python train.py --num_hidden_layers=11 --hidden_size=256 --n_experts=32 --experts_per_token=2 --d_expert=320 --d_shared_expert=0 --hidden_act="swiglu" --moe_layers=[1, 2, 3, 4, 5, 6, 7, 8, 9, 10] --router_score="softmax" --normalize_top_k=false --routed_scale=1.0 --balance_loss=0.00527 --balance_bias=false --router_bias=true --init_std_router=0.0324 --lr_router=0.000756 --num_attention_heads=4 --num_key_value_heads=1 --head_dim=64 --vocab_size=12385 --norm="rmsnorm" --norm_place="pre" --norm_eps=1e-05 --positions="rope" --rope_theta=10000.0 --rope_fraction=1.0 --qk_norm=false --attn_scale=0.125 --tie_word_embeddings=false --parallel_block=false --init="uniform" --init_std_qkv=0.0316 --init_std_o=0.0 --init_std_up=0.0316 --init_std_down=0.0 --init_mimetic=0.5 --optimizer="adamw" --learning_rate=0.00172 --beta1=0.9 --beta2=0.95 --weight_decay=0.0 --lr_head=0.00872 --warmup_steps=512 --schedule="wsd" --decay_fraction=1.0 --decay_shape="linear" --final_lr_fraction=0.0 --batch_tokens=131072 --max_seq_len=256 --doc_mask=false --train_tokens=946800000 --max_steps=7224 --dataset="wikipedia_en"
Below are experts of layer 7 (counted from 0) of a mixture-of-experts language model. Rows are named gate (a neuron's input weights, with its number), up (a neuron's input weights, with its number) and show model dimensions 0-63. Each number is 128 + 24 x the weight over its row's rms, rounded and kept within 0 to 255.
Before each expert's rows: a language model's description of what the expert responds to; "comes after" lists some tokens at least twice as common just before its tokens as in all text. This comes from a sample of Wikipedia text that the model never trained on. Tokens count by the router's weight.

# expert 26
It responds to: Line breaks in structured lists. Line breaks and leading pipes or digits that start new rows in tables and taxobox or infobox lists, such as "- Order:".
comes after: "\n", " |", "| ", " | ", ") | ", ")"
gate0 [ 94 109 134 116 127 166 190 127 101 127 174 143 148 175 105 111 106 146 147  98 119 152 139 130 128 147 125 159 131 142 130 109 132 124 124 169 149 175 142 112 130 103 122  97 107 111 112 119 110 144 155 151 145 176 127 140 167 101 100 148 101 122  98 129]
up0 [125 103 107 150 118 149 114 112 146 124 172 129 185 117 146 116  63 131  71 123 122  83 146 119 144 131 104 125 175 161 124  89 109 156 104 101 118 133 136 138 151 151 150 119 165 132 130 143 102 101  76 148 106  83 100 126 121 119 132 148 133 131 109 136]
gate1 [ 83 108 110 131 103 116 146 173 118 153 137 155 136 148 137 155 123 164 152  92 149 152 134 137 141 118 133 123 148 126 122 126 155 108 137 136  95 113 147 136 121 105  81  86 147 171 117 134 102 140 143 151  93 145 127 134 122 116 134 141 144 128  97 145]
up1 [163 119 167 127 126 136  95 133 128 101 113 169 107 147 114 118 124  91  78 124 104 130 145 101 117 143 138 103 140 127  67 163 129  76 127  99 112 138 102 158 129 130 135 137 106 136 109  88 134 139 162 146 159 182 103 138 123 157 122 123 141 127 128 126]
gate2 [114 116 121 136 143 148 180 124 165 123  73 146 162 117 119 149 103 130 132 126 156 150 142 127 136  94 120 115 122  73 147  87 124 140 118 136 136 154 149 134 103  93  99 126 145 126  91 144 112 158 108 124 116 169 129 118 143 135 130  99 124 124 128 114]
up2 [142 116 131 110 177 147  93 143 116  97 138 137 120 107 123 113 136 122 125 149 168 144 161  85 139 137 148 105 124 129 144 167 168 178 133 165 156 127 156 172 153 138 150 120 126 128 168 143 133 125 134 138 106  64 150 117 117 161 125 116 127 152 142 131]

# expert 28
It responds to: Sports statistics tables. Items in athlete infoboxes, rosters and results tables, such as footnote markers, career year ranges, month abbreviations, Olympic, Rank.
comes after: "2", "|", "\n", " |", "-", "\n\n"
gate0 [112  91 142 109 140  83 146 139  98  98  88 152 153 123 136 148 155 158 136 102 131  98 116 102 105 158 122 143 119 139 113 119 117 123 146 165 111 140 113 156 166 151  99 119 154 121 136 135 121 154 130  98  78 105 118 135  96 126  86 100 163 117 169 123]
up0 [141 148 111 131 108 154 115 109 117 161 146 115 122 125 133 124 155 128 116 126 112 121 130 131 148  90 156 131 191  81 156 137 160 126  89 117 160 131 144 116 118 135 165 120 117 167 110 152 132 115 150 149 151 165 151 137 135 119 190 143 105 146 106 166]
gate1 [143 126 126 170 117 123  91 139 142 113 151 114 133 106 102 145 115  91 123 120 123  96 137 129 128 156 118 153  84 109 116 140 130 141  93  95  96 124 110 118 132 132 159 132  85 145 163 163 106 100 119 111 133 163 122 121 154 120 118 125 158 137 127 147]
up1 [127 118 130 118 127 119 159  78 101 121 165 123 138 130 120 162 124 112 155 171 153  85  95 128 148  80 162 149 122 111 152 152 128 121 152 150 113  82 146  90 140 116 152 137 128 149 144 117  99 102 137 129 148 134 126 151 122 145 169 153 148 124 125 140]
gate2 [127  89 135 107 138 123 105 105 129  91 114 105 123 175 162 128 118 160 126 113 110 105 133 121 149  94 139 140 140 199 131  86 114 144 136 153 144 131 122 123  79 147 155 115 132 135 120 114 129 157  98 133 110 116 139 128 164 135  89 139 144  83 111 125]
up2 [150 160 156 157 145 129 162  97  89 150  86 129 113  89 106 102 152 142 102 124 113 162 148 101 111 169 162 116 146 113 148 160 140 143 144 135 138 118 135 146 170 145 154 124 142 130 117 114 132 118 138 137 164 162 132 134 115 124 158 141 190 153 170 146]

# expert 4
It responds to: Digits in numbers. Digit pieces inside figures such as decimals, times, years, prices and measurements, mostly in tables and statistics, e.g. 2.30, 7:30.
comes after: ".", " ", "–", "2", "-", ","
gate0 [144 125 109 104 109 126 138 137  97 139 178 156 154 155 175 109 145 123 170  89 147  93 133 149 127 120 154 114 148 139 130 109 109  86 138 102 113 130 149  86 137 176 105 127 143 111 140 145 139 107 124 130 128 111  84 126 153 101 110 117 164 150 161 106]
up0 [172 131 139 132 166 119 129 128  83 124  92  92  98 123 114 127 124 148 121 118 114 124 109 132 141 140 156 127 129 147 137 163 182 140 127  82 116 150 114 160 120  95 151 143 126 107 144 147 112 132 108 132 142 123 154  95 136 119 152 130 148 119 115 141]
gate1 [128 117 119 128 148  85 163 124  94 106 157 141 118 122 146 132 113 117 113 129  93 116  84 135 136  89 139 121 129 101 135 182 112 130 187  92 132 134 156 119 161 110 112 161 117 106 148 138 111 143 145 132 115 138 123 156 151 144 150 119 103 155 115 152]
up1 [179 127  98 143 146 119 170 136  83 118 159 121 124 138  72 123  88  96  96 136 138 140 147  99 138 126  93  70 122 115  92 173 131 103 126  74 168 117 134 158 160 108 137 125 106 136 153 128  80 118 154  95 118 140 102 145 123 122 133 128 106 131 119 148]
gate2 [154  84 103 151 102  84 127 161 135 159 153 157 127 103 128  88 114 140 172  79  87 132 129 146 117 134 133 140  93 144 139  99  93 132 127 153 132 121 143 130 138 137  95 143 170  98 136 124 137 119 121 134 135 116 115 123 143 105 140 130 122 140 110 146]
up2 [141 128 124 153 108 112 137 141 137 120 114  99  90  92 123  92 141 147 114 118 139  87  97 126 126 126 151 164 114 132 158 144 125 104 133 122 130 179 133 125 125 141 100 119 120 133 144 100 124 126 112 183 112 123 104  84 121 142 127 110 143 131 122  95]

# expert 14
It responds to: Initial s, dates, punctuation. A word-initial "s" split off, as in s-hedding or s-ilk, plus day numbers after months, sentence-final periods and section headings.
comes after: "2", "1", "\n\n", " on ", " June ", "On "
gate0 [121 152 103 115 127 146  68 153 124 143 138 138  83 126 124 103 144 128 143 115 142 147 122  79 140 100  88 132 125 177 132  86 152  92  89 140 108 115  97 143 154 142 104 181 110 135 146 126 135 122 147 173 149 119 141 140 140 125 140  74 166 100 128 104]
up0 [150 153 150 138 126 173  62 153 115 140 130 134 137 134 114 121 107 117 130 145 142 163 142 104 130 134  65 147 116 148 133 139 130  89  94 111  64 100 112 141 149 132 105 158 149 157 149 137 132 128 169 139 142 131 152 133 151 107 115  91 152 113 112 107]
gate1 [132 139 105 166 126 138 119 105 105 108 216 117 135 112 164 147  93 132 153 143 116 150 102 164 172 101 129 140 111 137 118 160 155 136 187 160 110 126 150 117 114 172 142 155 130 130 156 174  97 110 135 115 147 146 116 166 135 150 161  95  97 155  81  88]
up1 [116 143 115  90 129 129 137 112 113 115 139  89  87 136 164  87  86 154 135 118 147 118 114  83 113 127 135 135 114 162 100 109 157 134 127 106 140 123 125 137 110 129 115 109 143  88 118  80 158 141 109 129 145 138 119 170  87 152  97 170 126 141 134 194]
gate2 [122 136 111 121 120 117 151 168 137 139 119 148 124 140 125 135 158 140 182 111  92 134 103 134 183 117 166 139 161 141 100 160 166 143 138 132 152 142 122 110  91 120 150 136 120  93 102 118 141 128 158 146 114 118  95 115 100 128 108  99  90 100 162 141]
up2 [156 126 116 112 108 120 117 143  83 142 147 142 101 120 126 169 159 141 150 147 164 154 120 144 165 131 123  83 153 134  92 147 179 140 126 125 136 125 163 162  97 140 147  99 134  85  97 121 122 102 140 122 124  89 137 124  88  85 134 105 157 121 121 141]

# expert 16
It responds to: Capitals and paragraph breaks. Capital initials starting foreign place or personal names (Yanya, Sardarli, Zagorje), plus line breaks and heading markers between sections.
comes after: "\n", " =", ".", "\n\n", ")", "=="
gate0 [140  98 114  87  97 159 135 135 109  96 132 119 129 135 115 115 154 155 142  98 111 120 151 106 187 143 106 174 142 116 156 143 138 125 126 143 136 136 150 148 133 107 167 100 104 119 145 107 100 119 156  85  74  87 137 150 157 132 152 113  73  85 157 122]
up0 [119 186 106 128 125 137 205 142 102 131 151 117 121 113 100 166  82 126  88 141  83 137 124 124 149 154 118 139 133 122 117 112 108 121 133  92 100 131 118 129 129 166 118 157 143 165 134 139 103 134  99 129 114  99 144 122 151 115 124 125 136 125  98 119]
gate1 [128 132 140 131 120 107 153 142 109 118 144 105 117 161 176 110 119  93 155  74 122 123 106 151  98 108 116 160 112 143 102 137 136 143 155 149 119  98 128 114 169 188 122 117  96 122  97 137 154 106 118  61 132  78 105 140  76  94 110 103 133 140 169 111]
up1 [140 138 153 129  98 128 101 159 137 170 142 102 126 121 130 128  94 168 133 117  77 135 146 170 104 122 115  95 132 171  94 139 120 137 132 101 115 106 167 126 162 194 156 132 101 142 107 112 156 138 126 152 146 120 154 120 117 139 178 127 132 131 172 161]
gate2 [143 152 111 159 120 185 105 148 139  63 136  65 119 147 137 176 145 113 121 123 157 137 126 116 121 133 136 115 162 151 169 143 117 156 122 108 112  96 123 119 100 103 115 105 149 138 105 136 107 136 143  82 123 128 120 160 135 150 117  97 100 116 120 111]
up2 [ 70 145 130 170  88 136 163 107  98 131 100 157 157 137 142 126  88 121  97 163 100 112 130 146 152 147 109 113  82 138 106 139 135 138 107 132 132 146 190 100 115 125 132 141 112 123 124 147 168 124 103 157 146 133 128 114 171 166 106 140 128 145 109  99]

# expert 21
It responds to: Racing team names. Capital letters opening team, car or award names in motorsport and chart tables, such as G-MS Racing, JR Motorsports, Ford Mirage.
comes after: " | ", "\n", " |", "0", "; ", "|"
gate0 [139 151 145  90 113 113 185 113 117 214 122 145 127 145 107 124 110 169 143 143 111 135 136 111  95 179 105 134 147 100 156 150  92 129  88 130 101 117 109 124 165 118  97 115 101 116 156 150 120 158 129 165 152 100  92 130 120 117 126 133 118 124 145 112]
up0 [157 127 114 177 116 131 134 105 145 145  84 128 107 116 111 111  99  85 114 150  94 170 123 135 147 157 177 147 128 130 128 110 104 127 135 143 109  95  97 121 133 144  98 128 146 118 141  83 112 142 117 107 135 124 155 137 160 118 185 166 133  85 151 166]
gate1 [119 111 132 115 102 129 117  99 117 147 103 107 145 122 136 160 109  85 143 156 119 158 118 136 107 134  99 107 157 131 152 123 136 134 105 110 138 125 158 100 122 174 133 112 112 109 109 136 130 146 112 155 111 122 142 129 134 102 124 156 108 166 125 124]
up1 [119 105 136 159 142 158 137 106 118 125 113  89 174 105 178  97 104 106 115 116 102 140 140 153 137 154  91 148 128 120  91 115 122 143 177 118 158  91 117 131 157  92 121 136 181 133 127 149  98  66 136 142 104 119 126 129  70 140  82 114 162 146 140 139]
gate2 [116  84 126  85 150 106 131 154 163 127 101 105 123 125  73 130 183 140  86  88 109 123 128  83  99  74 135 144 143 124 114 115 148 119 143 112 115 104 114 131 164  97  92 125 168 117 107  76 126 138 158 117 148 156  97 134 136 127  97  79 102 157 111 119]
up2 [151 140 115 135 122 100 148 104 107 155 120 146 124 131 135 124  90 110 174  97 151 120 140 141 150 125  90 168 122 155 121 128 115 159 111 133 119 177 103 108 129  99 145 131 110 144 149 137 145 130 110 135 166 105 138 157 126  99 162 131 129 154 134 133]